config.yaml
hidden_size: 320
router_score: "softmax"
routed_scale: 4.9
balance_loss: 0.00109
balance_bias: true
init_std_router: 0.0184
vocab_size: 32768
norm: "rmsnorm"
norm_eps: 1e-05
optimizer: "soap_variant"
beta2: 0.99
batch_tokens: 65536
train_tokens: 329700000
Below are experts of layer 5 (counted from 0) of a mixture-of-experts language model. Rows are named router (the router's row for the expert), gate (a neuron's input weights, with its number), up (a neuron's input weights, with its number), down (a neuron's output weights, with its number) and show model dimensions 0-63. Each number is 128 + 24 x the weight over its row's rms, rounded and kept within 0 to 255. Numbers have three digits each.
Before each expert's rows: "comes before" lists some tokens at least twice as common just after its tokens as in all text. This comes from a sample of Wikipedia text that the model never trained on. Tokens count by the router's weight.

# expert 8
comes before: "0", "9", "5", "1", "8", "4"
router:124126123129095159119138146117100066132107102180117103186123105142134134105090151109146145144136102169146124127084129112151124154121082150073140133148061142163109111155133169086127159134132149
gate0:103152152122131121173155124138093159144139150154105136148097124110104100148124131128133123112127131145156142125124065157137151105107114143130160154104126113140152135111120097077067150090158122
up0:128113109147111153090119145112146089109095079126138109100151143140124171134140096123142139147136142100139134148146185103114088169148154125142084079127146143126116099131134146167183094152099130
down0:170184167109165142113168175089149140113170130123128148121113105137121113130117130137101150140096130155096102113119129093132100106154156127130162187121119098132118124146148134121142117139164157
gate1:140104122125135090136080134091143120119113131166114075135141104151132120165121136126149117155150112196149145145116095190142142148143141140134121133167098146112134161137150142104135099137174020
up1:076115178123125155084134118126127160138126163077100154150093174143127121165134153164100112143112138116067123134120126080140132099171119142140136135130145127159103116078092133119132165131087142
down1:100106141196118123142156108101131134090096136084086221074095165174131101122135150101132113107115173129105126135148187128119141118118104109174135131146119124084117180105085112176092137148133076
gate2:115150118163079097125130104146119090174141091137135157169116137123136152094116104157172131121122130151131137098120132122103154149141117131074123120160137127180132122090128110139098129131124141
up2:139137118170104102134126119153135102182162108142118129143136127113159133115126095127162079119124126163135106131127135120072179119133121121129136137149127140160142099087139115128088102109096189
down2:151155165186148104114103129136144129109087079133125084110128133123140165136106121117142130153141146105202116147098131098096154096129086122145146151100102131073122149138148057147132119121170152
gate3:110151157116113113093159106131121109129085080101153100156151118138114142115114167137121129144130127155172135082126126155099100131143093118108087155126066180066104157119091156156097108140087102
up3:101153159123122118095179115137113099135101099122149097166152092143107150104125154126111139132136143134167167080129108150105101116137073112093110153117072143098093135118112151125096095178053111
down3:120126121048145134111097191111097143179111135137123105042133135119174156157128100108092146171125088172096135117116121098152130103106111093113126150128119127131154106122108134111148126151133122
gate4:133115150115107138128190129116140125107132103136126123106115094135100102141162123136104124128114154108086120111080121111113094120113110154114074138149116173104064138128101147129130116147133108
up4:132118107092140106139180152095106147074125136139120147136128175130197104141126109133107150079115127133112155080110144145130094121135172181167137086145113125134085114125094148099082125133096092
down4:131115121125186117157142124117138142149141159126101095089136125123184147087128120133134102118108117121151125110113094174134076099105138123170128135149125105129141171118179128121109095079125111
gate5:106141114143109137117124158137134178113120134133101106115147079113099136152145143165152138122116098137127124134079100121125140097119097130129144143139097144098139164138104108120170142135112136
up5:109131123138113105153115093079131155126132125115122138141098112129113150123121101109135137175138126132148131118125132113141118155149136093101142108134139105053103145138149128109144115167121111
down5:081155182172114162138087122180082108089141141143136104139138106150114130124132126105097110096144140167139146133142111114127123125094131121089090169094111114174082125083150102142156156144186152
gate6:158129125122150094127106095160140168117115139127144137105129100171178120145116135207162130114126127137117141105147155150140120142150114128130063168095099095171101141130119145113147133125117152
up6:143148129104125068133083154165124104104116099102148119136076124130119117124092151158104152139092111117153114098150101141120133163129128142128058183132139120179132112124170169136151135135150147
down6:110136130120127137099116113132117089130109111160138176127107138112119113139141088135127128136125124123149149138119126136110122089122113120097127146132082181156134116165094121090139130098168131
gate7:110136141121147110128145147105106112111144108178155095121137131079105150148136109134171077103154135118110117092140116121115134122138144149098117163154107143123124126121134150121131169131139127
up7:155114144121116122110134141157132142109127118121107154126131133150153110106156147141113173111095113125152115175077139118161134143134149103166115115122138116153096147119128130141105117122134102
down7:150114099120151125114115159145107120128114119125146140161093147117114149094123117126106123110145167147149105090134087084130107087111126123108131169117181100128112127147112119103142140107133140
gate8:085155166162096144142134149134071140134126125076117124148091097097112139127144125164101112120128132159123115109129155123109096112163125112154120099129138149144129137122134114159123130144118093
up8:120166140119118097156116117173106132135114134094145162151109121074119091163134131161120102125114121142099184138089150129087148144161167084118154134118107119167167154182122134147116149123152154
down8:148131137150108140144149081111154136109169102121165088103149136142140139101203144111145132174141119167116060154103157096111143096118144094103129114136144127142129115121115089102160137141158152
gate9:134165166166096153130111128129142165113171095163129141127110113139116119148072089186125107103128127102100123150112090138101147143095140131102114116118113183158126155132144176163158112147141159
up9:137145170163080177141117124110130114075149100159109143135118125117114124147094104177130093107103121094089082152098074135077112139118111118088108129127137162159145191126132161144149116146133161
down9:137124120124138123128123125066167109167141144128164157120115111147121105132085133103152123150121120149147115126128156130102145148136128142109148123127067095141105101141107128125134115108132156
gate10:136142099129112135162132172152124147143096116149160113119130132140117125152111134148139126193135129103101088125102130145149118150150097179158138115139124190141097127116111132155143101133169166
up10:144148111095096160119147139180109145136084095140137093122168170108140127146145111111130129180150119122117111132095110087141117144157110180183145141168123157141121131117116131139111123162169107
down10:112151127132130136109171094125136100146133144153110102149147156108161151153122129087115146159124122082136145126129134145065124126106133154115116151128127140116088172115152123147127129085136108
gate11:106069134121082106134155119169092113098151118123109159151139102125158125113138109158110115139129120146113102112117185108162155111110142137100101126148144151130145125177085083167121118141171099
up11:134178164189093125168151121099151142135139156112106126124134167111085141149131136127160170070086130137090144150074130082090131153109144115156152100134133112109120120118165185096165146125091142
down11:113141125129150128147108126128123132101139151153123126101125090150104099099120111115122130160094081133132101128114132139135124164102119140114117092145151113178160125137158103130148156121103110
gate12:090133119106118125132119152082162117121110078144112104163136146086124138122129147141141102119175145155098127122116104140118135132131123062092138125161100082154113166111113121125154102093138154
up12:105111144117123147065116102101155091150133081147112144126125123093159117120113145159121129128206163137110142091093128133091121158114143081113098144146126115136152163113100105126149113124162147
down12:143146138072120127120101123108137084093135152111088102105167129146092128131139123100096136140164140122084098101139142136138119150113093123125130143125121098182061106133105111165128137168145121
gate13:121171103151161167128122125126127124106109114158162137136135134155169133110111123132146117120127124108108082152093086142170139160164122126127103153111108163133101095156106111120114110113122168
up13:107141148160139157108156112145122131091113119160151123116083162135181161109113100124169136117119117093123097138105094138168133125167111120109126131093100150152139115145128104107129132102106147
down13:129133104142123107096114130079113157161131149144148113172113112149143129115114125154138100091122160107158103153166154147103116129122135163164118101125152127148157133107109101158106118109168118
gate14:118110136122100088167108116194116106110141142126087184117122157108132063127130159094184152155103180081120134108136115077129143128124120153144116110129088105086097143126112144115124167136147147
up14:117109151130093109112123163153179150118138153141160138124112087084148165123131117145116108122131102137130173139138121115110153164110122129124136110158140107136108082093097118094161118110130089
down14:103132116171124152125108169096139141111162126157106126123120115157138125158154115144119084119128122123151138084133113136100168118156133124130132140122117136120138120122097171112111159167144125
gate15:139120146139121137144098135093124098119144155128158117132105132113125147088176147118168093180096108105148099135185110112087137175117140111120135092095118113124144121153165147119149091123146123
up15:085128127131122123137117148127126078117151145146168107164101129128141141093149168111190119168106102120172101106171097148098121190149151097130133119111139137129129129137179142124124100112177129
down15:128140071123149133131128112089116150138126121159153076115133135137148132109125153128138099145133121137075148127105118088155133124138109131131134124192087165109143160140138102137126111131109082
gate16:146143136168127188119136100155109108121140094143148137136102113140134113126127162092123135135145146113138127114120097105116160122136134088185131139099150141130075114107078122147153110192183163
up16:127099127122136126129087107151105100108145160105130144115130110135111073126107127099133155132131093143100124145116154152158101120102099162119156138166122109151111122150134084094158114112118083
down16:088129119147105088133125101127104152098152149111184147064105144111092112133142162187126102149112155123107114170096082124095109146179157138140124136105118098120146064142136123135117139118120126
gate17:174123105133148123105143119096153115161127126059098116122140137092137113121150156170104116121111096112150148110125167144121094092116085138099129140121111132131069111110123113139123111160141139
up17:107157140138129126150101116146127109151134143151139117150103090130131125117102101115126141124132125120109117161133119103156136124144170120165176129132127092117175150137119125128145145104111123
down17:141126118152137133108132127121112086099163137117153134100161132142152148158077110185134122117140154104193082163122130143148114141111124145133107152118144131147185080151097110150112069089127138
gate18:103144151134108128127111125149140086136104135135132135146122128139126127177110122118122090094109183129120105082136097100085109076141170099138132132095159083091138088113120159103149090125127134
up18:122113135147147152136109106121149077160100150153140129111117120126116116130127107111120128135079174118098089091128104088132139060154123120125120125098122090111160087095127126116151095122119134
down18:113128113140128150136120105120068110104144119121111138124096163142127128161155126131108137139117089121124142138118133119138177124133161155184137133174167135155143141110127166087141130154133108
gate19:107139154146107119106125135118142173106159162142139152104160121127119115136132098094102156100169126124143126111123136098162137140161140117156131173127123153150109063119140139124087147122071125
up19:096142126151138123108118140169120158117150156127139176119143142114143110131145100116107134113174094113156121137117139110170107179130124102096126178116143143147087071159143135137090155111110134
down19:175112160123152090130144122093120093110144147155091125091093163120113124167107091136107174103126130122131145105120145138094110109122106100134120118101144126118151121130149138126135152079152153
gate20:157121124166147133103159150098086102111084172138121126165145094124105157131112140135117086127147108173130151139113164105126110110120146132127108101129111141134168102112114167070128149125150087
up20:088132105126119131146127107166123152122150108101128140135124160153122103110146121108106139149110154118109069080124109180064110122134106137116131134130139109105126156139138150164120154119121156
down20:128127123151099116106110111122111134170110117161109105133120099161091107075175152118137114146137109101129100141147134135112184142130113129129099124078105106114118140154137114079096096139146160
gate21:143124207094149100120085127133127098144131144130138133153123132155133135136120121074128149126095112156164157114094120092176111112096124139132115114151120141106127128100146137091126130094087091
up21:145116105143138141116129112119120142144137100114121159144130139111125118108130131121161123125149168110128143157152103094112143142074130154146112119085144172122161071179125135124149142127114106
down21:180160084157145146134137083143150124171107126132119122138096155113147168175122153127130140114160143057118082141122106120108151143162134131140072101124139098132099201150138176135134154137123142
gate22:154134108122121149117171107090102120119162141114053163109126124128102150147113103143154120122117111168117166109119096096118113164123131113136131090081125138118080131098121187091119192132111118
up22:170168078075120144136121119106136105149140123130107096148100134168127161145092162131170107131108122141110079103139140130112132118147147147125176143116147156128114134110128110148121098146137146
down22:106133132137156146132094145136078136102162119151146091127149126099121109120154144143152143101138136147133098171122126157135088151134136111173153158109167142146095171109135110126132177118100126
gate23:146183109157108107120157103118071162143124147164150130121138136180087117131161158106148131115133148109096145127138167100121129101153121070133166145139126152153084152162121107105153107130146107
up23:151146113163148129114137120105113115142077154140114174118067110154088128122135137099162150129085149112131115138132120135090110135182126109122120081161144160133109109134089091143129108158110144
down23:116156091110107171133122117137127141118164133148135149131131144110096115147098113110120099098115120120127136142095124114164128103136133124139127157142081168145109089147166123126131152142180115
gate24:118068139118132158116142097099086080137117076157184118171118146126097114143148121148128091086141118157127121159200128147135141071141129161168152163154094103116121146150114093108135133125111077
up24:127089116111126162080128134144113089138129092152140133136123134105143122137137158125144126148089118146126083125121145138129104055135111168147127113143154135121100115120160119109143101187157122
down24:122102148098119139120159121130123173085143102101106124135098046113091144157132097129111130163153105167120127153121108115147140123120152125115084168105138139125153120120135137168133121101104143
gate25:110159141100134133145127121156129089164139145118093105144156124125195140142125108153138119133191138144124115114150120116143120161116172125130148123140135116116113125123156143131167105138088108
up25:152110137156115130086122185138106132107127142124129154118121158110179130114113137129151125144103122170154115130125145143136117099124101125155106127141130150104109156090121142129105101147136155
down25:150137085189069127114110125175127120099112135114101133095149134099108146147149139167074161118108138101172067067081138098118064098082125174140132119096139112085152128124145116139146106140116123
gate26:133122128122169124130108113116135155112141125102160155137141151091134185115130137182163141135153098161149196136092085138134141114110148106124125136142128102107105146135083106107154134115107133
up26:153125164086094148114100097133119115115132138120157138144126112122104189114120119162189150139175081146154199131087074128142128150119113106159101133151108099124111133158105130097143144105133144
down26:132147134177094148108160089136124130154132123146107132129113136125141073128158176072127122114105129056128104125127137134089129113147128074114134146148119166143132136095160149111115131129189157
gate27:149186152132152100167160090137090075122117153096130125165123109141149155113137167126132132121152090119136166139131138161119132147116112100147157135134138103076118121099096109145166148147109125
up27:129152146137128108174165108123070090137130119131113129157133102137137130115136115152104131132165066133120146081134161193126121112105147105118168124155148133093125102092092116167147163128111118
down27:127149092128154137130102137128160104158110155165117105137114099155144118158129117130127144102129181137111123115120099132095144118124092171113120108115113143160116148179133130122158142138130086
gate28:120122110120107125134122111068154144127120150155146120122145069141113114142140137132129126140129137155083172145105107125105115113125156082150168144157112131149113114135127135159095130098148121
up28:115151080117123091133082097116117170139108143136140097117136128158131115156148133109117119094112114135095129151114128094101116128125163103154167130175092120119134148118076136185115106088159111
down28:118141153124144119127109094124138112105126116124074135104118121115190151142110136135082177146123088103109121118149131130145114096091113131149105102106117166149088099075150128155109154169093124
gate29:093148146119176174085165144176176159138122105088082122120178094073123178112171130109124110107086142106137126202117161175122125134083103120142078140137135118121138124088152158134097106151097141
up29:096098074135146126174107118127134138106119135154124115112108143126106148100114106142120163110139167098152145164159142109154129128105131126094139119126100173140082106111104170113136144111111131
down29:118117104118136162140162146094102128130115095102144092145127121097140118114107109149124088159089154141136090137115064100153156152081099122159124149117141134140136124113108093155113155111120162
gate30:120144115123110087102155131135089138123117132133121129135128092125162126173105096147133128107150135145125130128120111111149124134118139128129109134119089156143130132085096150158130156146151132
up30:123140124146075110095130126127087130124106144112108129142116084110196159167096118143125123101133129146133136139107103115151116130137122148112113132123106152163129131099104110134129145136149133
down30:108131151071096159116079120159107129145136146146132145108138168114149139078113074147123223114169096176085121162126143094126179128132119136131100170139124169116149139145122149145124111175135122
gate31:106126143128148120123158106119100118131122118156119085098172084169132157121114117128124131076147142112138153098178126123177073156133123103115147113156126117139133036140110119105124092143126151
up31:140153127124127107122127143118113138142109168158137107139161109143152148137122136159118170119111143145105192095175112135180077131162103125120140109121151100109133057147117124106103115158109170
down31:145098143127151128136158120116146137161139124175142139150155156123112091170109108142103165157096135127093129101136142157162143099132152103147094104159102176100131171145127100121094102138114103
gate32:102109104136148104110121129158080104134134133100125124159157098148150105151115095111118152073113144189118200094099134163144091142119167090095119117189152120128134138151107133159152159148121090
up32:163102132124094108170129118079153142178126147123128158056134123139086114111182108146156130110120113103136099179103135139109131111103126126101133153092126141160135126113139105125129143112138104
down32:158147147153152112138130087098109148124071097159109159086128119120121127149146140113098130152159132096110126148097112100145127152116104102125157165138118113155137135099148092112115104172130104
gate33:107104145138145173119145109151119129142119115134135077102147114160154099126193188117097112112176125132183124146142108165133103088138125132113126126155160142128128115117086167112133118095121122
up33:154178124141119105098133170157172151118166114133140142126112114123107148096073063163149173126102143091088153107084151067125151123165127116139108153145112094125121119165145117150125106158154130
down33:107122142140177119147098138152130113137135172130101092172086154146115080133104100113127146125108116108103141178129125101069111112113125095129103161141137162149128135102141151064154216085139137
gate34:134117144154138116159125157133112136155135132115135107152114113125115105128120146139089150154147111151124146137158094135163119119158108097096159155150149162112142076129091110108131140134179130
up34:134135109171117128173141150129118112116106151119115154106104143153111070100156103147140113139158103141070133162158128105124129105150107124093172123145117159152104149119087173094134155090209125
down34:098127145099134141148106153069127128153129115119132136122128106160124115120144131128131072105100148072177138133122149137121148107146132129129104129129127124138105059150163113135142104124131131
gate35:150125121147182136134138115126127184160112156151111131085155120125131144137148128158135158144106109154139158087179130168112083137097112122107076106162110084126129129124118116116138137135113122
up35:163170155109082135217131147121129144153124116117114144156117151122088161096162129115123140139157147138082107135091093127157121131116123111118137119090138159097079156167118151131131142139132158
down35:082194130134107114149115149137167133122114167112154139169148147121122117118140138134114164115125141137115142188127119074158134087130131084124186125132153173129149161103136126130136171140147129
gate36:146133125113128132111152163110061144129165106144123133147185114122125123183133179120121136101102160156148121135144132126113146117106151121179143136085126120092092104123144144169137101125136121
up36:148099118148119160073136122157120132176144151118106118109140115116109117154131123146125127104102115171160177124157143150146144116100153110156121091102095119108146132136149129124133140085091144
down36:149092143102122096122117173111132125128085057142104143134139161122148141104170113137145088150134115166119098100088176149141137114183115115120105118163159135144155097135108104109123131157139134
gate37:165165102108097156104123117150120133143142173165141125171147120112103146141150102097084157105144125135135128124166121120157135130141140150158132129159123194081156086102124113153065168149126113
up37:084130129169129114143132159091124100143138110112129176118128104130126125107117164151170118180114126108115106144132160127105121137112144127149089118094137089163076152153157147118159071098154129
down37:100142108113124158134130139095106139156125147138172073164143150144148103109143136144137153138120183101096138142155120156104120150098160137095140121112161130085124061173116176136108133107101096
gate38:126138158145157119118120109097124135158117129159146104133103122118108123127169124166148165070137151080111147149098171130150144109099134127082156109189132123138091142102134120137152128088127098
up38:086184147086157112128137114130092177145117124136160075132102114098116133131172119148111151143162161107093147105159165116155136095066151107112118092161163130099106098110122137135119132098125102
down38:151089096102142120162118108146142062142111163072134155126110146110142122139131113100130141142100143103165124121103126137117121111059121157118115096129135126111151110091159118115125186073103119
gate39:118163131105123162146117131119116119121106098129151134156078088109128059142157108129121101104156138139093115125141131130176105123107114159128142130131134125120140064162112121140121126134123148
up39:114148124092120133128099126105137096107110121115127143180107134100160078116171138134129081098147118100097104131121150123178105128111116181134113134192121135121120081193073130128116140114134147
down39:153142137133143153104155114117138106085162087115133132106215153157089077107155158156153143185111123128113170112116141130109149126096119154112099132112104112090135134156133134134114155130120143
gate40:174139077098140123147201116152139103154165112149103149124159128126134121132105146151163110113115089124144123100168176144154103117160114132111142105132149148138120181149149140107096120093171121
up40:122181146125081145100098127147182186158162123136134128161074194139102191139136115084149151143128101116120132106106113126135137123121122133162135133107114147139105125123091095100103144180119143
down40:186149168120112122158112162108101154095155105120154081098138188154126074118114142102157109078116128128161111173159142117146149145114177184166101127169129146123096111124108092130113108124143153
gate41:090119119095102166068120132116134078152105141107099125101140121094134136167111146146128126127089097158081110102106123096135103042130127148118122112144150121153165123121096106135096145126156099
up41:111141142121111159102104174143138134128110142121125144120129133130158147110122101128157144083108122123135092078124103114114083132118181153145101135136152146147169129148122087166073152136143129
down41:115131141137123144098103161161106164104125129136101128126112131178107123101130187154152136143093108172136136093100155116173130116075144112102094110097112113069094130101117119158131092161122099
gate42:146112139151120131153146117131134087141121126099109122127111130114118154148102111138150150151089087111124137157156124148111105124106135104114116052113162097118129130129144125101092163115128145
up42:114133134116129136138101114131148202167079133161117117124160122120117149116117108106101152164078120116169117185113165117122129105136142111129130141143132088166164121118110109127141139150127143
down42:156136137137147138139154151141172145137107154100140129130126120163115121093117161103106106118135161159167138145139110155082161134161146141158099132105128126125117107101175095159081119121078138
gate43:155168113108130109141116173109105143161123138143159153156098093121139108136092103105172116131118078137123141106127130154081141097074138165083139153134115059136100122096107123154163161124174113
up43:131051162151137174161129108116162136123119109058091109109161156130120134146136142111078134129114178080139140141117119129161110146136096117187126092137134140152160105137146120104092096142065137
down43:105105124117133143126128122124138125112144102157176113139208137135075125143093121147129092126136115117188105123161140160114162096147137144121138112131119110169135095163128139137166120124125126
gate44:118152107145119096107124116100165128093134165139148110130107138129106107091074116118099131080141126176124159124114118132162134100111158110099135079135118118103075117117098131110096116104155120
up44:096159155081125106111114128113149141144165135147128121132132136145093133087100105116053116139159064141144173156135158127131108106133140118108119127135131147113128116115142165133111089108105110
down44:087114176128147159151091128118101136115137129134125132142161170137176117161127124092113117119143119088134100142122132155131086112106136133093126101119118123093157170097102142105105098146154135
gate45:126146151101108163152159120112112151136134093099098148148182137099138098135130127153137141077061144163113124182097104119082139138135125136126148120136109147136158166139120116130169133171090101
up45:048121159124170102154162171113136112148136144107125124160130162156158108125112142106136086144126106089135131128071131131145088109104156154133128135135132140116177082163136134107120145140155120
down45:115145153127137127110127141089154121158148145129200099124134119150124141131146112141123069115125132112137144116109143122138118121149116059167149119115124175127104106137128153159140100153154081
gate46:111130118116109144142102149117107105153079141132166165152090137166144116099125125122171123156093134133176114094177084115106140146132151146107146070121150089126077133141097119149120111119151149
up46:151132154152150110128150110130133136116174101164087100102177125097110136146154140132118139102147102114093146173100163125163096092113113127156125195130113150109176120114150133103143139121097100
down46:117159166125158129067096143144185121109097114119110128164157143125119109094097141150152129179104123163099078127095135132119123150125128090145111122154139123137100128159165117141150132143152133
gate47:131117138125118088105114140100112151133104064088092142118106128121140142181144131118134116139135170106130161089098123121138159134107155114141148106133116137073146082125139136107116088192080125
up47:106117152118120094099135147120116146113101095115113139110108141101122126147102131137114118149181136103102161128108119136149152156120165123135122101112110123087155095130139154096134066185092111
down47:120139154106106115134148150139142118160178118078126143147118164108121140174114154133152141125133147129151085125122146158108118123151106158084090111139120078134119126140134089090118130102167114
gate48:147085092148149114145173140133156110090133158153181111128110085151153168113078116071159139128080106109126130160141145113128132158092109138162151104119095092114095156180133121065100130125129127
up48:160137108169117135140171140122127099106142112149137083156131113149119174125130104081130122171132104093095121141134090113113134125149113158182159115128093139126092108161111124075148121171105161
down48:110149119134116157138127129143103134110093131118108141113187133127110109135161150137084194126144098132135143136100116100163096134103179137108096145145163128107162114129176121182123144119159191
gate49:143160162148104140157153125152140081108134130133139115099110133156168113147025162138116141133093123118098123141110109116117153178143100100164138125155123171090112140116128141122137130163135082
up49:108139166072148099114099138087175128156115099142185107143137113097149175120152132146137111131137114129159122139178085133118132103130145118147132136117119078153108128157118165113100097148184094
down49:149110098087146114119096123152125139170104133153102139130161125150121128133128117138121151116153131171160153076116151104065126148126112085151145120159157132132071110126158117134124088118137131
gate50:141142154116135108144134144156107161154150131126147104191160132158147109140103114131141128131108141114134145119114122167064141151183120118125123139157102113128112105123128126128111152104151130
up50:126138145142100129126102130160131148154193180116132135148112112161143129132133140106147127100130134130131137096130187117135105141124125129135120108158090123142106096121159099088127115127134110
down50:068127075144150156127144143130127129120103140128116128106135145122125153145139086127116111156153121135069091122147160158112121087093173093108166109156152074103127112113132131125116091155172156
gate51:166117148156124150121147171135092108082132165104138144100094150099108100159079156131111121124103148147131170104098105150117107123118153143076144123128119139138130157108136156145095127122175112
up51:155114137146122146101132126137114149124129124115147140084093144092128127155095143148102150144093099134114133104106103150121119125107127111080153115109091150138125170126139119146124134133172139
down51:125100155111137120112162162105081097143103074128110105150119125106115146119118180113086134146097116171106088110151109155175121139133147131122096114119161095144142028173122128104157192154094095
gate52:127125154126199146151171164129124139129134152112179132098125138132125125161103144141123111132110115113110109127112171084137146145152135204138130147108124138107116123113144141148122130103145105
up52:130112150139150132152171161117126140120126162140123150111090146152136103159139177116160099136078121136142098153090151107122124160138121163106130093117135141096124143102140145128116147134169108
down52:117118111104157093145137097112108165108133116118124140148120166139132086091141145145127116129109130143143116138122135157141155111092123102121100150133124129102150119126121136115150108118130164
gate53:116174159139134152147117150123102148175127101123123149098156135172142141138146084092139153113123094158129083161159095126143089096111136139135172114103109147103116102126153134084165113155092095
up53:097175145136119128151093143144109128146125102094143158153147122181117123156150065094128136117180101152141088148160114137153068145103104134150165101115125157120119104142161156111160122160137099
down53:132156162136090127105110125084103155098137127151099118143137135129108135150120119105108120156082168124091118117196144113147193136152136138129109118141139171152081133145105146140130117173134139
gate54:125131090160146125132149133106089131167084123126140136071112109079142094110132119148120144086132142123144096103130156140093127114096151121095136090133155129112189105147126140153132166094151104
up54:110119123139174132118129136154106134125093112083115114081123114099136123114158133135129135120100120133175133107163112167097126112145153113112121093098192129090177111162124166055147151105127115
down54:135161095146145154120116122173124146131143152117154138120154164175188121119100142152130134117141136102138097111122086158086116136153139148144131113164144124129184160139165143167114085162115105
gate55:101174161113090107098116125127115142144173129114129159113142098142186152137146125131138106055134088126158109106153095150151172126107107156127117090126144134118125117128144186130136137096158096
up55:118092125177141121129169156129137135120099108127124095138133184149079120099125144150135138134136122120131131131101148114108107130156130106127119132124120128100134134161129109140137113154068208
down55:111088118134118121138106099118138168119119138121142131106102152140144128145132136159134141124082143181136118107101106123110136117114170094107122112081123101130142096085116133156097159121159133
gate56:151088121104116122131088087128133091092196121159122135170112125112107139087097126161154114131092183120120114130102153148117130151124109078136095145130116139094118162152097117135129102137100156
up56:132109122135144117123109088135129101106150132139084176140122100148094153120053129162167115125106163113119102110135141122097115127102144136111085132144104138110104132157115119163146084140105158
down56:140142161139089127128135136158142194166141113143116128121113132149126113142117067132119079132120065105156150154091107089155183147129133123094159152141115127125160087140084122136053101095171130
gate57:147088137099134117086154137126153156141154144104110134101152086135110124051114110166120141160160124143144113125122148111141129140183116089125159116129106110151169116141111103114098119148113140
up57:101153109135127126135113114111135117093111110157154100118105166150135160163112119124129118120089127109133132138127096105127143096091126158130086165105119174118091138100125151144121137081129167
down57:088160153112104111140125132143189136139137109126150114133135112102117096096107143136154119144121101125108107139114138105113128210131117133154113128140157130131168168127110122172166123075099134
gate58:140126145148156128148144122139125115155141126113115116089116103123156092133111132105108171142127187113129096082096092116082144169135114116083129124124147152103156143118141115150154207085153131
up58:070108108143130127158130135172113151162135102130140086181121107094165106147110103112077135112109160148143095123145134123133093095124136099144151181162163140120187115134113126173163136111113144
down58:150120110124135106115091119083124107122152130115108098143126127099159180155113143152121108162158136114136168128117141093135094140143086150111104089145122100165150115113135151122136097149167135
gate59:152116135115145106112113140138138131110135126134124096143098125085115098125088121139103144146156141100126150094125171132123099128097078185113067148110115108116160154072182107142127140149132074
up59:123095117148111116143136128114139105118159130146154109111078111157140142160100106124150116160132112136102156105157140147139132147144111143094128142173131123148158108175111138064163099111165148
down59:123106138129127162135072147119130138085181118109110111115049130090134112115112121108121159091144129183120150083109146127153121169156112130106133119134116107147125084114105091113125152100103138
gate60:153135137135117107085162116129118099095127095105129105143107103148105175094112114138125179135131138119169145101136152132141120132162140159121102119135141119104159115125118104116127118076150196
up60:101143104118143135138111122149137156145112151190115147112147147106154076143161124124115083089108095146071149147117138103104124119094149098157130143087134159153104154145119147112134110166138064
down60:060090149117087145102161153116146088124143136096143130116140071142141155113153114123169131120150143138086140137126158144159131122147147126089134148087114136097147149129109117122124143140109144
gate61:104087126168129121101147119143107100148101139120162143175133125095096104150143135115159117126118137134157091120101138104147190151079154128087148155110106153116162140122130093147101131123151114
up61:125122109077128138146109112144148159129147111102104117068141120130162114125133132127116132110157130156106151150113104142110074116129136122149143114145143105114080114127148152109142105122121130
down61:125084129087153148126141138138142140120139143109101125135130139107124082115102103096149136141098103139158162131161102107153138101139210128138166179132125130142111152132144108128145104121129119
gate62:174133107093089128129162136176164084094119166096123113130161157103128130144145145154123115157166134107156222112157130118114091132125135145101121125088160101160099134114152148140132125114120121
up62:058102120134128134106116121096101156149134130135123127123097124102131127144128107126157126122086127157091044147105135124126145127109154121132126156117085174109150112135124154131134130135149163
down62:141136111100130133123101200099097157077113137096160110162106132092083110109109186136115165167118166154135130105118108114123129177141161135107133114133154133118102108086133136103129133172137133
gate63:148123137114085135130132129116104166166110135123107145103153130105132090151138112112148091121103105143095126124125094138172115114125127145134162177142115154125106158142152152121135106147129107
up63:117099113148176099112122120135152172112187120127157111119118111128128146134125153130100186104104140141116133128104121125088120119110103120145111103128153102136147126149162126112096125102070154
down63:126137119157129117100071117124138173098096119109130044119127100105130136102131139142128115161115109103119129099121128108110121139124116170130110105106137112153146160131145151142153133164127139
gate64:157119113118131112117122162155093163125096137140105152154169148157156130118145136158132116152091124120154130095116154149146132146176142119143101107178131141152115111119107105093158161158133079
up64:144146117124116125122120126114123127146129117142153164159132183166129107125171123166173141121146111147165099164082089109118154158129144148110073141093105119109117120162165087130160094116110109
down64:153146156125084130169086118168090125112114138125119156149154138121109092116135141098114143117147147145129123117131097128134108165122123150155145152146162122135120114165082142109134116128128145
gate65:112146135123109130126113142110152129106135144113148127113162115116130133169129100124112109070136115140166128120145150100153091155160139113117103173121139170138124078139143129104091082140139138
up65:147131135157128128139146129116162101156093147135100173058152129163177113132127123140136160178156156107137136160147098104119108117153119142081140151164064128133075113108156144100122127132119128
down65:100128120146117167119114143137149122104142130100129142163157083130109124161144145144175130093107129157169147116138160147141085088104144108140141167130118134154135160115094084145151135157120170
gate66:173125128160097105123149167072102149145125136127131092118151141118125144129136122105100117118196161132061133135156182145147138158134139116133138125108126120178069118159123142122134156154103139
up66:079127118081170157126117082183143095122129110124152147136092121120129100151117122149136142110073107112166122125107085108113140105137115136101113141146167152090179127081127125142128105098165126
down66:146139136116191120130133140078117131106165096145108108188092165142149124101128120143137128095150114117151113133172123123091119141113149147085147157143116138137107098103118118134103131091168105
gate67:135151104080084122129108114151114124117106158144114111177103130121110149133156120136135115149097116152150134127173122089117136151143114135126078141130115110134140140115135139148126156145151152
up67:110169163149151148150104103104173124152101132144153128179156147142146144139105154122137125134119135110143103110201165116146134144198145111152140145109182150128119072126150119132176129119100116
down67:134127131159118115181126124149107122132162124104130123150100143120103105174144146154166142133104124110105126107116113119104159095136130128121154109120120091116189113134137135093115111153146139